{
  "num_hidden_layers": 12,
  "hidden_size": 96,
  "d_expert": 96,
  "balance_bias": false,
  "init_std_router": 0.0127,
  "head_dim": 32,
  "vocab_size": 16384,
  "positions": "rope",
  "init_std_up": 0.0524,
  "beta2": 0.99,
  "warmup_steps": 50,
  "final_lr_fraction": 0.02,
  "max_seq_len": 1024,
  "z_loss": 1e-05
}
Below are experts of layer 5 (counted from 0) of a mixture-of-experts language model. Rows are named router (the router's row for the expert), gate (a neuron's input weights, with its number), up (a neuron's input weights, with its number), down (a neuron's output weights, with its number) and show model dimensions 0-95. Each number is 500 + 25 x the weight over its row's rms, rounded and kept within 0 to 999. Numbers have three digits each.
After each expert's rows: "mostly gets" lists some tokens that are sent to it at least half of the time. This comes from a sample of Wikipedia text that the model never trained on.

# expert 9
router:525499504527533486459488490512522524496491521506494520482475500547536486501502541498512516478561521518488519548479489465515514462490484503499496526473459481566493533479521517512513500498517529506437509489447490522484491498505529525497473486503549471476535512510538529523496490532553522491
gate1:516509550498504516485508516501501497480485559485490490512494516477508493532481541495481488464465541521517512503496463443529485533521489511530460460495484485489524508490531480465543499479492533468467515519504562517488475486492520519481495461502566475461499506482552541519518489498495507517
up1:504464500498556487487419495492507504490534533502517469524539502500500477488520509494479495470543540484521501478530496521503519559515500455484486502528498531473512507510472482539474493488514498508531529515547512488490487489528485469479516499493521491534506519483451483497441467513483479445
down1:517496501530519502522480535463499494518503482476506525539429533454500488497470504540553510530515469483522497464488516504503527495452520534532549421490484487501512520518511492478468491524500486478509503535517499481434503494518470483500499494479444499499493501474506462497510502507517510493
mostly gets: " from", " under", " at", " by", " to", " under the"

# expert 43
router:479479515507467485499467477520461514512499510538512543548464456478530523532509494494496484515473461457476478539523506487488499515509454512508498518479495537478511513520476490486546508472516509488472525546498494543501474522534451508469533498480512475508518517455471473459453520472515492490
gate1:492545481492532537505503486463511503510493498509493534564493508507530494492475504465525578493488493549552515486491460499478510523505465461509504470500501509496462506515478513520499516507512501506498511513531475466523507472500538486530497448559500494523527456491530560513522485488513513490
up1:505530479519487521489498483530501465484521503490510535482478520531493493489460544473550513540502516476506479503502519522543514500536448509507494466479516507500534480478469526480475520501526500505483499437506510514479495445486437493509514495523512530507473527487527442521472472442525511495
down1:528499476535536504502471493460486459504507469506539503516462517482514506489522491518527527477494464495537548506501484501514502529499497478489479460476484502504474549510513497482467455489486473556481496522534512533553529458497484498503503508535498515521501516525517511462490554466477513565
mostly gets: "berg", "ford", "wood", "och", "burg", "field"

# expert 19
router:482484517507476479502468481527468511523490509537522533545464453479521522531510498487483486516472466457473483536520506481488491515519442509512503513472492542479516512516486486493540496475523522490472525536489486545504472525536456505472539496476515486511524519456463469462457522476527500498
gate1:463519513490495475475492544541497488444520543452476508469546452490485465541478472500515524494478494511528500525476481461539474490514507465475534459532476497498488517506530503493500503525528503522474532475440491477500505485515491486483517480486513503472499498489501504473542468506496537448
up1:443502481478487501494535496554504526523501516470500549507542542495531515542510487488505466505471541521450451478503487511501509506515523518508487489522528511500484497487544549490469483492491537496458516466499485511470523497549505472495496534528479495520532502525520532489474482468536526464
down1:483543525502481506502515515451528509479514494506510489494514534505522472550489529481533475492512465475499475555464507507522539498534522503501496494501468501497422513531498514506507504500515505483541492506497576523537503524520503490493572490500519522494497551501509494506469466455504485487
mostly gets: "ments", " II", "ps", "ones", "ations", "ters"

# expert 15
router:477486509508484475508464484525463516525504505537512532542481457482537518524511504491500482510466468462474481547524510479495491509515464503519508510475491543482519510509471489490536499475522506497475521545483480546496480525533448507470527513470522488508527515449460468464449523472535489503
gate2:503546475489488511529505507513533537491543527506482524503526489467466500515540458493490542485479477454516553507436508504517485513526524467516547501507493514523501519511518514526479475533471474478516492465520513507490491464494511516545489531522465539472548462479491517464492485526504500480
up2:508505499480473527525472523520490486512501525516471485472533519496466485536547508455492525500491498472510490520541517465549519503522476430526519519483470531490512509509468525473504465507445434532524481472482516525486467490493510504472486482465496516488521530479465469472476525515489502501
down2:489494475498495503488501470507493509460564494518532515511481497513453464473527505511477486503538524486511516477495534462508510497510426474443502507486511532525493529493508493500495467509508476491492558529488462515513549466510489519456526524492463499499514482505461520487501469562484531513
mostly gets: " May", "Th", " pm", " Fort", " tick", " Corn"

# expert 37
router:478480515510477471506467475526467513522499510538522540536464455484533523530507502506493484519474471458471478544517516480482495505513456509504505513467499541474513510513482484489545502472519516486480530543490483546502477528536456506471541503480518489506512518455473472467448522480524501503
gate2:516492509516541547513480530453517514522526516500493480438488536514494501535485463502515514485525544506540494456485491473515467511500518478489480497479493526469469463463486516506511512529484503526524502483485460501517523446452490471480495468525428496513512478512482483485521503528458493479
up2:458494511464511493496491497501503459515475519470435521490504538569513508449511566501462490507537505529480479509480514530498515489501532491543453474475498473521495475485496512472519502506509458498498508482513511484495486492522459496507523464520513512490503480508526491519444477460444493496
down2:503506485522495470459480441481501487521499469516482515489507503468543491482498485464500479513479483522469474489550445508462497475503490498537466479504443508522475515495492504491501489527522535509479512518474466530489504524524491505527497514480480576474452464512501495474523454473537521483
mostly gets: " w", " power", " sp", " S", " st", " Mal"

# expert 23
router:475484512512481474505466476527464515521502508540515535541463458482536522530512501496491483522472470458473486541520513487491495504511451507505505516471497543471516511512482491490540501473520513484474527544491483545497477526536457512467537501478517485509520518452472468468448523476525501497
gate2:497473512496502494508509537484511496461486497460509512475498532464466497504505505501512511500460507493535498477472479470523501520513487483552520530530501549528516469525498478426513537588490527518480484488507474490501502464492529470518512473474506491543549482511511516477505457527489502476
up2:496466512524458477527494520489504482536497483503488497506505500467513553523511533449550481510527474497515493465466469479503530511484515516512493479467490523524499446536530540454488482493528539488486501497482476534523531509489446452522534512466521469515530467491509471498482473502480481475
down2:559513520520534514504483541511453492537480539501550508491516500507469489476532487479482511482464519462506500496491490518502511488538498501527504523484529456508482534520489519514537515531471473542501469551490476512448460542533486486489449472498503526533490497478471479514486515527520477493
mostly gets: " sc", " modern", " enc", "1", " ancient", "800"

# expert 11
router:472484515510481471505468477527464512520499508537519538540467457477538523529507499497493483519471476458473486540520513487491494505512452511507506518473496541472516512515485488494540501471518517487475527544484481544495475524538459509468541501477516482506518517456471468465448524476528500497
gate0:486503492502500529517486576498502471504501497468519520501486477533500507503489484516534447540488531502531519519498552471501476552481500504522481537489484508507496492465509527524490523467531494483526463495483492493486444479487497512552490551520501528503484443531523534515517451520483493522
up0:521481481502542477478542475504464485531495547517507442504499491512495518504468534511491472494502557489474480470493485490491523500483471503473471475537482526534473484508466509515504497501507486513499478488525547509526515527517485513511478458515525444524550550447515486502495441478508520498
down0:525468535514520463528526502560486513483503506507486507525489496511521487534518543490546521540511474477509524515493528480508535483502452481544493492480535521500526470493522472503511485508504518519508479514539534484492528453452528468541471487462521513502511474544510478461536521538493527505
mostly gets: "er and", "ers and", "er's", "a's", "ing and", "'s"

# expert 4
router:493504520458512518509508484488502466514466498514483507553493495493530492482476513537497499522502500504498478463515519522488494476483499493525565483531501479501516508511483518562514499471457505487540495519504452523472490471525469547516526522477543474524435502482526478528489515457444530490
gate1:536515477483524528471513521482534494474491479459499536510539495464482519489489469545540470498542512478558511481512490476511542461525498508492495495503454496458518524492465505487510485492495509535505530502467485515542542488474453512497565514536515499505534481509526501533526514482499519485
up1:480559511471549493471517513491516488515486477490522493561533479519516507525461542514529489556543540486485517523537501486490488457494519521486493530485512509497484465522472496491517521517492473496480504493489461472474507482476493472516532517486544460492513486528543469505522498519504495436
down1:534496530561515480464481496494505501504477525507516479525502489500533465485484477442485503560540500482473490520525509499510513514447527540482535468535479521484529505519472528516529515468504523498488490472500515514510512501520529547488517496506490467485532555508494507524509561501548521487
mostly gets: "andidate | Votes |", "Personal information", "umbent", "rif", "gl", "lev"

# expert 24
router:480490482536492480493488498506489518490462518505485483524445530495540497521492495517540482475518463465491501467540484470499505500477482475526517553527539485481513500509482491492521459478507473492526467552518500508523539518486473527492486476474551519546542518474454477555531510519498507521
gate1:491495442495475509523508469496504509460493520452460524485533517496478477496481487501523536516481515503485497444496486493497505499467514481522477514547511475492513525451534502463521464503468475524521521500542526486514503491469475505496466444476491517521496525471517538520506488548474543552
up1:484513471467501452518507514521466522496507496520484531491480449503479454489507510456544500470531506501498511459526471488486483518521486481541483472506477509519515471499488534487495531507483496522497540487561503438480482499466469453494494485468510494476498457542475468547510510460505483505
down1:492493519523480478478482528489450482492473479511496508524532488507527508538526489471555505525515473531458520521517540473475490489483497481556516512532497531481476488530500527483520501475545485525475485507535484538501523529552535502503538476487502483527493509505464522551488530497535522547
mostly gets: " first", " three", " two", " many", " several", " form"

# expert 18
router:471476517506471471506470483521465506520499516540523532538451458467528528526502507489494484510470468458474493544521511487498484519522462504501499509470480540484514520508481474494542509471521514482482524533478493542495476525533450509476536496475510491499517520448472472468453520469518505485
gate0:541524444508549508504515514480490455477511504447520507504505482493489508462502513515502547468510522516525524462508534464511478474501485500428494499502464531517488526535480536499486507532495513517543521483528461458500483471447507502525490496486525515486501475485508520514503492537471526458
up0:525501528494518503477536498475517510467476478499474494492497484454530487531498532468533495480483517532506459492491494458507547525471482530518464445471488526512490482510562534517487482499486505528492447465469490433512486527528527477500478475491475501482505527491531471499481460471501509484
down0:505519520495475485473484501521515507507473521538529457543496504493474468493525482467545489439506501519440474505496554456460507493499516519500520485517494491542492470489460545470513519482471537521468466513512504497506508503521485483533484535532509465460490511483485512482488450534477486516
mostly gets: " character", " goals", " Comp", " Earth", " ref", "ability"

# expert 44
router:469488520510473474512475473523462494513503508536527541534474468494536523521510513505493483514462461451471479541520507484484492503496465506511498514473501542480516512506492483494542504476523511476484530546488466536494477525545461509470539497474523487509520515459473467466437524488526501489
gate1:477501531466481505539500542489544494514556467508528541478488496532504520473522505507520488534478477528538482528497453491455480516519533531476497495503515462465502518504507522483560487506501503495465476490504513498505496428486503471473497508534484500450445456497477504487486488486507511491
up1:490567524491515508484532540513495497490514533518484528506535463495508492478541458478486562463509526493466463494530485500516520457449509522497488516486484454505474484461518488477471522542498468467484495486489515538485526554520505519500484509488481504526515552474507506497501523498462514515
down1:541497498469484510552497497484484476454522511493499519480464502488514461504483531443521507505542458539532517535512499535522477553481506512513457499511521496456490478475495503431537537516530471482478499492527476489483529501496524497526512505497505516524488445524471471502518505491509480472
mostly gets: " down", " gave", " sold", " pay", " published", " £"

# expert 47
router:483492468483493476535501473481510519510509497483521477500531512479474542495532464524511502531480475459511481473523508506501513496447541505533508494474545494492513457548460471492439475492476522509471511515447507465495484495494523458501514513501449516495519534474555534513521520493479497473
gate1:546518479480493467529522497479517517492502490455499481479526513502458532496522477551491515546511472479533506438509512506515529496472540517537515489510562459464506486512495448513442502513490511518494502506472508465462522470508534451511518499517475503515507499514526529493515532522500511480
up1:522514513480522497455501505527517503495436479490513512480496502517502484516466493505468526535473475498455445498493500476477513502476516516476467522528507488485475513493542493495488526483518497503432492443535529550524490494506487510539490475515540505547549472498503485500466444511497483522
down1:491539472434498482477492524499517478507529501504473494512506445485488507461509516514485507519488465492499510503460502484516444508503488467475506519515498532488464485501481473498486465539506494477525488521494554511527528474509429522482522510496520478499509484494529483473479408479504476481
mostly gets: "Personal details", "- Date of birth", "| Win | ", " him.", "- Founded: ", " it."

# expert 26
router:450495515489457512503472494505475482510500494541499515548457452474517517495519513519515484517460464502499476548511495468488478520504489507521499493466498538489521510518479527486544486471530501508497530539494465545510495529486452490484506529480487467479535515461476472448471517474525470536
gate2:459518535504472514484523529479581467513507514465514523521463503522518521488472490503511471495505488497527489505470504510463513506525504499511503493512483483508517514475501507485521518521535514488491497539476461505426524439451514530496534517538530468485486497468504473526536489519453490521
up2:525545459548471491485501498504481469496498507496542445520473500514464521529499535500505511455479506531482457508484505515526508506525467483481520525513514485485492484462463510487509519485476515479498513460441495490514474505481502509503466480536486492546451475506462462489498497427516503473
down2:486501548529478504555488490498524518500489498505477471471466533517533486511476555464442502528477536485464450496512477459460518442520490511456497507466521491486483502469467489496498536504510515495497500443453468499515518484514499500502523460491483469470500511516526512501521492508512523511
mostly gets: "uk", "amb", "att", "ug", "ud", "uz"

# expert 45
router:470484512511479472504466478526464504522499502538516534539468455477529520528507504495490479514471474455475485542520513480487495503509455514503508517469496542474514515519486489494542501472518518489478523547496480548501474527531462511469535500478520477514515518451463465465452524472524501494
gate2:508528510478458527463519484522487509490507495446497475501501493561523525535490504508485515502477476504540472489478522495536540525499507492499471486507484512509482507486512546479496485532466499520512464521525517525495479506471491502492438480478453518493489467495450547477487440508452526462
up2:555528489492563486489513524500488503495465528499446500490458496485501460496495544514509469540492524481483508442483478541516495492468515486487538518496516525470496487502479473473489455500494493528457493498472546513513474525526531483529515545510492498501530445506539505508478516492533479492
down2:544533475483507516487525538577528552510512469481515501538474515494537505488492510501491479492511484479436493478489520465509546483501507491472509493503464509519500495480460520541499519531485550518464497534511522494512480506495491495512486522545486495472494493524527534556501466504537486471
mostly gets: " Rec", " El", " Ex", "| Total votes", "ala", " Peak"

# expert 17
router:476486518506482482505469480524461505518495509542519532542469458471534519525510504493489481525476472460472485542521513484487497505517449509505491512471493535476512522512484490492540499471504511492471526545482490546507472525543463508470546504481506484516518515442468466468449523474515504502
gate1:507515492484550461554522505508514529454481507502544526518518520502504468492494475473515522502487500494516465468486485537488459503497494500499498441511517492487479524512526530524513483547473503504500534465490542455474460497521499492500454532479532442525493478485482534478515457487513506462
up1:545488528474492497494461537502542511481484534490505486511459490495475515518512492518460480519479498482484461428469571463462527511458542502495497485512469477506497463526515535457494494495536507495474523512481500503522509541521479484522515497501501517522474495498501526468514500528546482465
down1:521484478469489533510519482507490467480495544529509510521532451536511507455470484488475501498437501553513445501479479529497516468510506515470539524514501532465497500483525476482524530477437507489449545466513489497506512512512514501515494528523521498508493442522474481511488477506527509496
mostly gets: " Ph", " Pet", "ph", " Sy", " Sm", "oph"

# expert 25
router:486472505493483486455454486523475553537501549512470530464464484505526490515481547465513490499491470488488491503498543497488520470532501501505555524486497527498515532482490527471524483501525516482468491484463469531504485505501510472488510457502519510517524514547541491515467496548546503457
gate0:487510492487535506465467524501501521489528509484494510507514558519513485488555539473524498510524530475512475512488521494498507525509508486489504490491508474544517471516422484522513507529522516478490482509496487501495495520490504488546509471556559546462554513525464491509489470531474537470
up0:502515557527502490504489485482490481475503453516498541501500494504525497478512468519471489443503444516509511519522488470487507537466481483498483501500483516499556501581448497476489497505514482465471501500493500526515521514468523515529484518544548518535490516542496481476523515532463472503
down0:464521491511519472488493521556482482523494503454496506510466469483495467563507488498536480476525483514483462490518499534509498438480520518533519487488471563530486480479474454473495499512520486507548481538509499458475492508481468515485501445494516489508505531511531464509506482503466506521
mostly gets: " (born ", ", United States", " at the ", ", England", " in the United States", ", U."

# expert 21
router:471489507510476476509466477529461514522502500540516538538466454475531519529513502491482484509467464456470492539525511484490490502512453510503506509477499536477513511511482489492541503476517514480467525542488483543500473526534459506466543505477513497498521519453474471463448522480529498504
gate1:522527545487521486500521525499555485475496546503487504517541478530507493477544508485422507471478511512539459511513523476498492492485507483503486477491524479506488497564471475503499508544487465478518500565484485493487512466478478497489522498499517521504500454485518477501482450543535487495
up1:501469519439535507470482552490497497459478505511521519541496507490517480495522528498516487423464532527503494501528490519505532522470466486513484501484515493543483476512496519480467483506475515491535474536507509521524490482472512508541522528489521506491483553470537484505443537502521535504
down1:543501499460524503467521501508504531496523506508461509486505477511494504458484543569515497499509509502560493551497508539488523505547509511525480486524511518518508505471502468479486532564490530507512458455546480514479520476514502476522522517528489509506494484528519516488507552519535494456
mostly gets: " Che", " La", " | ENG", " MP", " Ne", "-L"

# expert 32
router:476488514511474472505468483525461514513499508540520532539471458479533518523512503494495484521467470458470489546520518487494494502515452507503507513463503541468512510515484486494543504472516514492481528548483484542498475523534461507468540507477512489501515520453471467465443522476527501501
gate3:528534494471506522484515477493500513491529501521452528478501497542528521538487453460462505537476519496550524513502486491543515542545489485453484474523491512488528546508497536488511509519499509497480521503506517518486533460461513497527500484495522466493484468508523497464474456554477464519
up3:495497521553476494448493515546504483524530510514524512498512518523505516523501512533454509475502494528505495486497515526463485495553505527500499461496489482520469524538491494510533479435455526488513517501474501474569534525505545523484546480517506478503495497494463504553475488523487472498
down3:494512515519506510484483538469526503509473497483471482505494464501529529465527471543503488486453501527540478488528526504541469504480525474488531478507514531486484479496504523495407514460539487507497498476499523472506455522454486487491512508452477467487493527437491521491491518479502500516
mostly gets: " Ge", " real", " % | ±% |", " Ba", " fe", " flight"

# expert 34
router:474482511511479467506466477528468513525497510538517539536466454479535519531508500493495487521472470465472484541518512483494499499514455508507503518475499534473517513505486488489537497474523516481473531548484481543496480526538456507468538509480517484511525518454468469466449522477532501493
gate2:508556471480478527474505498451566480474560492479508490512501527476531495481518521488477508495508533469549549472453520539543490463495513481483500496491491457490484500491523506513513492486500499514506472513522513499496531515517534520526470501480483478516467446498502504504485469556530510482
up2:510458457531514489531504456535487508479545504502504509493503507510473527533519515444517494480440485545519517483503499494498506532501541552510534462496506525550457494520481520486491503529510526534468497474482466554477484453513497513526492493528527499485493491474508491512450505498473495519
down2:499470474477533483462494482482533507464506505502508520471498513529496523535484516452507515510498525556550451497457514499553503503494525496492520503551546522524499485457511479483518492541508531488527553486512520479476521488507497530514459522538526467537477491521462494501513511495491528520
mostly gets: " | P", " | R", " | D", ", H", ", D", ", P"

# expert 8
router:458497495502522486510513470518536495511506462495483472533509485456493505490497497517431486480491509518475504492509519506489528503454507541523509475478507496532514467522522467531512452523497466482524548492521502471481465521536442561497484530465546491511467504518512479536519488502463485500
gate1:554527461496505519513503435508529497527488502514493492506469494491467498521507504523472564457476517530507519482521493500508514515457530499493489477525477546463496456519499484502474490522470473470524470480544553507476488511468506489517454522487466473477499510486503546498484471512483489543
up1:468481521479521464477476452514472501485426509503472504462492485478478480474491529507494511523486503489505491511479526503487542490520478534484471476522504512444484523486447513507506464500491498499500512485469513522481467482469496497478441492516497429535548493503494537516481503528526462490
down1:479532500507469492484500489501475473523518477468492466453500509531564504550478498489488459513503516512509516517533521510513528467502491487505483519514464485507528509488468522516539525531549508441485492480466475464489549510517486482532507485468482507486464528478495508468508545464478530457
mostly gets: " claim", " work", " hold", " find", " appear", " look"

# expert 16
router:517484460538510538481547489507500530521507513504502460490521488535538481538522498458510473513440533516507488466495521530478476542514528499523537516522500481498520525485543510474515515484497482524515468477504556512470553503471537504491506509561507517522481514520459490523495512475486524504
gate0:485459486513532523494518567507476461524483486544491500475517507510513540523503501535504500470505527532523514484465490526491439482505466552469535519510512490476523522505510512461487436529497472492502508486508488494519513512496518493543521479541528453451498536507494521482471499516514487527
up0:564478508522483517487494507486494488478449487511518504517461483508502501500487483472503523438480426508503441523530502467476499525525511485496506482472494489493503491487483532500518523449543503499527493494536499497506531520478484463502432474485490489495462511468508476460472506536535477499
down0:482484509488532514492510504530505523529544496510495465482519496480543476482529511539454475519544457556549511483467507495476505520515442516549478471460505474506485520470528458512483478472488521512508454485513478483497511495507501505529512497542530500514476507479487513522517462542483538503
mostly gets: " that", ", which", " who", ", who", " which", " that the"

# expert 40
router:467480517526554522487558503512537509482462500499499451476468480514474441518512499517493492515489533515506506521514466517519529484493482482532500535481454497476480502517524504482506518516520518476498505507554486495489506510476536529484512489482518551538487505521499508437550519540533533484
gate0:504493498510477524433484500490509475459528498472502504441497514508472476525504521516429510510458515484512464456502536487522538485492512491510498505523490555514515498524493483486513455498517503510492483521490509494488506491503468548508532545499501517471441471500475518448491506486545542509
up0:522518507511457514488500494522479484507503468474524511539472490474485477513481499564467530509473524509544559476522501503485532486509508484541519507535489488524502504497470463545526492514538506509480492518477537482496501485486472510511477572498505553503447546501481489515536480533487486513
down0:509511498512468507468476500509485425482512514557491538481523495471482520497474514488517482487479456544488527479509532452494507505471495482502502513435545491494496465455529451452533481501500457521519514504528470524515477490492476487500510516512511511515512498503450477515466498531523515512
mostly gets: " is", " was", " were", " is a", " are", " as a"

# expert 5
router:473484515512481469508467473527468516519498506539520533537464455479532519527512505498495486522474472460471486543521516481485495503512453510506504517469503536471515513512486488497542505474518520486477529541486484545499472526535462507468538504477515483511521517452471467462446524475528501498
gate0:524504471507510532484476492454493534463504440492492509514491504521495526472519529477498513536484537532533483503485482500461499484538469493545495477512490508486466532523497486556474515474501483530540513513528503497504474484490473495500530463493516478477484505557511470501483426538497541484
up0:516519483471507506493508483499497483545505485488512505480457500505535509504549518493482536583542497514541481478501457515492487460470502472526543525479503517496522487494553495486497492500499496469440461490484526497479471526495526500481494519507486512565529498521486551491482478493545504506
down0:483498493460532535533497509480464505515466503482516470519540530513476454523467478469492517488544503478457499513453479505491494487490546477533492500478511492528502493496488492460470448483494524503485469476507512529515510472502495465489479513490513471532457538543561550502499511475488536518
mostly gets: " m", " km", "% |  |", " sp", " a s", " the m"

# expert 36
router:464481553499450477481512453500455490493486483532489532519488498469532531514531472486483485479463469481482477535504520497492487487524480469519502513462522520492506561504501470515527500485541502464489529542496478484507470528529453473495529479484520505543497506462459472495464510503525484489
gate0:531493513501484515506485502489532501509459520531500547441502484511531517502487464494499506448488493509553504484461499488538507544489495471466499475555453495470502473556494475476480483531499539503498509490464492503510514482496524503516517492515511522463500532493515491474513422526539482484
up0:483525511516496470491474559481508472476487499546449501511501489537526465513495549483507483492506516514520502481453551531546527526460483490535433488518497489509494475483470489521454473492499547474502526528447517501503515511491501494491522480509494490503478502516496494464464529455514494485
down0:502485508459544487501510523505471498503531484527502503467530535472525503503508476522474505490468468510456523480529489460522489531494510531532461444470501520480504491472496517506404497478489514466477484489478523501482515548516521484462503537509497442527505509480535499494483474495512489503
mostly gets: " / ", " |  | ", " |  |  | ", " / (", "\" | ", " rank"

# expert 20
router:446472498506482487514484480514461500508500504535519542549472455512520522508516518500500487504476459461479487538521524475503486509517462508503496504464475532488511507489484483480548495468534528498480532544485479549494469527529459513472516493473512472511530515462476475459452517488514486534
gate0:480498524526511444505514493487500521473518481503522454499507532528477474477486473461463532532509472518487479481487496492502469473497529523464469445507448487514499454495526485509507462502471507566495497505481463518508474507500492497509467530484491490519501495492471526479492424479493498552
up0:547533503465476491471491491490527502464500554477475477509509514494459526493523536490529541459482544522521535485493506459494495551507480486496540512486486555479487502509501503487513497536482486499485495484504511517478502516475464512489541482534525517430482516505538462521509557505510515505
down0:500528495519516469506495511478522450514522491473470552522473513481490505490527473478487524463487480489506503509516547514509513506502508465498534570517498543511479494506460438557514511515467502483486522488534505560527493554505507484461496474491474537526492494513513462485513472517479513493
mostly gets: " built", "ail", "ched", "ide", "are", "ude"

# expert 14
router:530514516509520492540512538523482513521463497478531519466495555510514525515473484454469474509504470519487526504502474546514523492535476533468473513545543464487515471516476509527498491488490527478543519466520497507487477514453467461526484482474500507505480495520495529543540486464463526502
gate1:532520499486519524541527510457532491491492517474530492524508484486504509483472546525529488516470473465517488480530513497478557513503529504479545530527487478499475472451471498497526508510542508456514493485507501482529529478525464495477463488485584489511527530518494492524518487482487459500
up1:490518488501495481500523497470471476479505491498490506524494480478545470503515522468469505484442471440490511521474540508526518501487539496434555507553481521509495475495481507508505493492524521505528497462488534499516537460520478475520478535502530483488546553476533457500516511509494510521
down1:484519524516483492502489454531446486504499513513505547529497492539535531519565540476498487492466526472460537481545499537538500513515493523497460473511510492477493482500469457504521516517525549483484485491468540535495475511498510503535522466495503513455513479476522475510540496519485511489
mostly gets: "\n\n", "\n", "==", "==S", "==C", "==See also=="

# expert 33
router:473487514511480475505466476529464510522499508539518538541466462478535523528511496496493484518470471457473485539521515484492496507512453509505506515469494542476518511510478487494541502472517515483471525542488483544496476526536455512468538506476515485510523517453474468466448524475526498497
gate2:516522500480466547472487516478519449492530491475493467492502534509439482494516529507525499483497492493542456453456488479461494506473491507482499489524484501514484490455526460504491504537483438503492483501545484515494524464467516501549510505546483472482507470500477513495517451515508473482
up2:416505511511504537473517449470487496530476492518482538492503509495474481470491521500476510463524482462546495525537510520470475501516483526513507486503533520487464524496491484527510513549488530538485453471475520479532490500495493471489489484511476494514491482476483510483473450538471519450
down2:474507538516478479485475494459493492509480490488514526491512470482538515535487518480528497532462481510522502544526489515522457534491481533504462486509488523501504506504492525516580533515441508469508480505550453523495473511505467552503493488502492522482511553502488496522492528542485524531
mostly gets: " Richard", " Henry", " Alexander", " Edward", " Patrick", " Francis"

# expert 39
router:478485515515486469503466481527464511519502503536516540538467458474532517532513501491497486515473479462473490544520513481487491506512449508510502515478494539481516515516480482497532496471514516488471526547482480548492470527535459509469537514478512482510523514453474467462448522471535498499
gate1:553491451505507492488553554524504536500487465452486476487462504487509499492482501515490521502498490472562496492478517492526500499485491489547491497514503485476477509500465486502530519541480514519530509499496505535534483461449465499544480539504494496470506529522452488505457460545481504498
up1:503526551532449473487516506520521493512510496521531530522485472499490514505509514508496440539469489518549459499491536512485517496514492495529478492504518466466458486520458468502499552541517480500457492521501532484533503504509544519486484494485490504478538514467440467464526501477524513508
down1:483510537484494521519505503496493549528473489518539479462526485478559504478489454494510484490507481535492508449479500461477467526533508500509521512464520520507509547482498522495530511490516517541482498477501535487440506520510511456551509503472549449500498510522470490479507514510538486462
mostly gets: " Mon", " Or", " ob", " An", "| The", "| M"

# expert 35
router:470484512512483471505466476528465509521498509538516535539467456479531523528511500492495482519470467458472483540521512487491497509515458507505506516472499544478513512512481490495539502471517515488473528544492479549496474527535461509469539504475514486510522519451473467469449523473527501499
gate1:523545467486494499493532505477506480518518501491496504491529534525500466453472532540546489484549507480561522503493526516530485533484536513508526504496550484497484456531514495504515471512463492514549460488518507567506517517518503497531486486499469483497492551510509497488531486463492538512
up1:489437514494499520473507485468508496522500495460480510536481524535500534501497482515492526506502527505486531477519458515458499436506553510469459486474521557497506510490495551548513502518502513498529505479509532474468484477497506485478511547534534514499469518499462520480459500502519547502
down1:462463525512508486497505476526511480518469476497514466464487470493503471555490496485498473481488472527514516510492534565508497524512532475524525528469502483529485545460540513520526480534483511519528497507540516527505486503498494496435547488510479480506527492477495502494517455531514523560
mostly gets: " summer", " War", "  -", " period", "- Type:", " river"

# expert 3
router:470485513507480475503464475525462511520499512536510541538464462480532522528511501502497487518477473455474492543523516480491491506508452507504501514470498540468513514520484490495539500470509514486473530540487477544497475525535453510469536504474513481503518517449469468466447522478524498500
gate1:545503543501557523525541479466506494489523487488449459478533509466480542508493486485530480539547486500542479501460501450530486518502490522507493485514494493507495431504491506511516506510504534517461518532496494498535505494510529529500499519555519526487512499518496519503474453516474504537
up1:458479496476513484456507478495518490514515534510476497485464514524548462514493527525530486495546486530478483482505519513521481468465513466458514519441491516522492469439447477476483473501488447523520496503489495510486492461496528499519509501515511530467549482487516486505508473500444486505
down1:485460483495548516490494506502526491486462495496526485489493486503483484520522520496480490449497518556489477464516522545491480457484472435492518495503472512518510545505501485503527509476458497470531503511486496488553525497511532486497521547475515448433471530531521521508515504501492499539
mostly gets: " East", " Western", " Super", "-T", " Inter", " European"

# expert 13
router:512467533495499507482463472507499450509493502494498535495502502474493501509523505456537469507456534499484474509487539481466520522504534479449480491467528529517528459439495525549512466506481553514490479519497452494461499525470512552475506495493500493463514542495501475511467487509512510510
gate0:491517498509504481506524479510498482532482476523529456498549505502480502495515503496505553525439515491478464487479550462492490522513557454499501512496540486485500450503513511496477516468498493537471490494469504477506519486447497483502512499482482487491561522550484525484562457515503487507
up0:529483487525515487502504453481542482491494536460505520473505478467458437530468507529534512473486513496484536475518520501515508517511495486482464577509468474512500529497527482496507529508511500487505468501511495522484492469514551496472451511512485484530507457521515517457484536454489509476
down0:465538496511520482473455500512500475516527503503529515500485474522512496435482506493526508460497500482539520483498484461516492487450477518505527480471486483478467491556476484469495518488466498483456499503466502436543474469501466509534522505501472493521512518498512489468564522487468479478
mostly gets: "==See also==", "- Coordinates: ", "|---|---|---|---|---|---|", "|---|---|---|", "- Born:", "- Country:"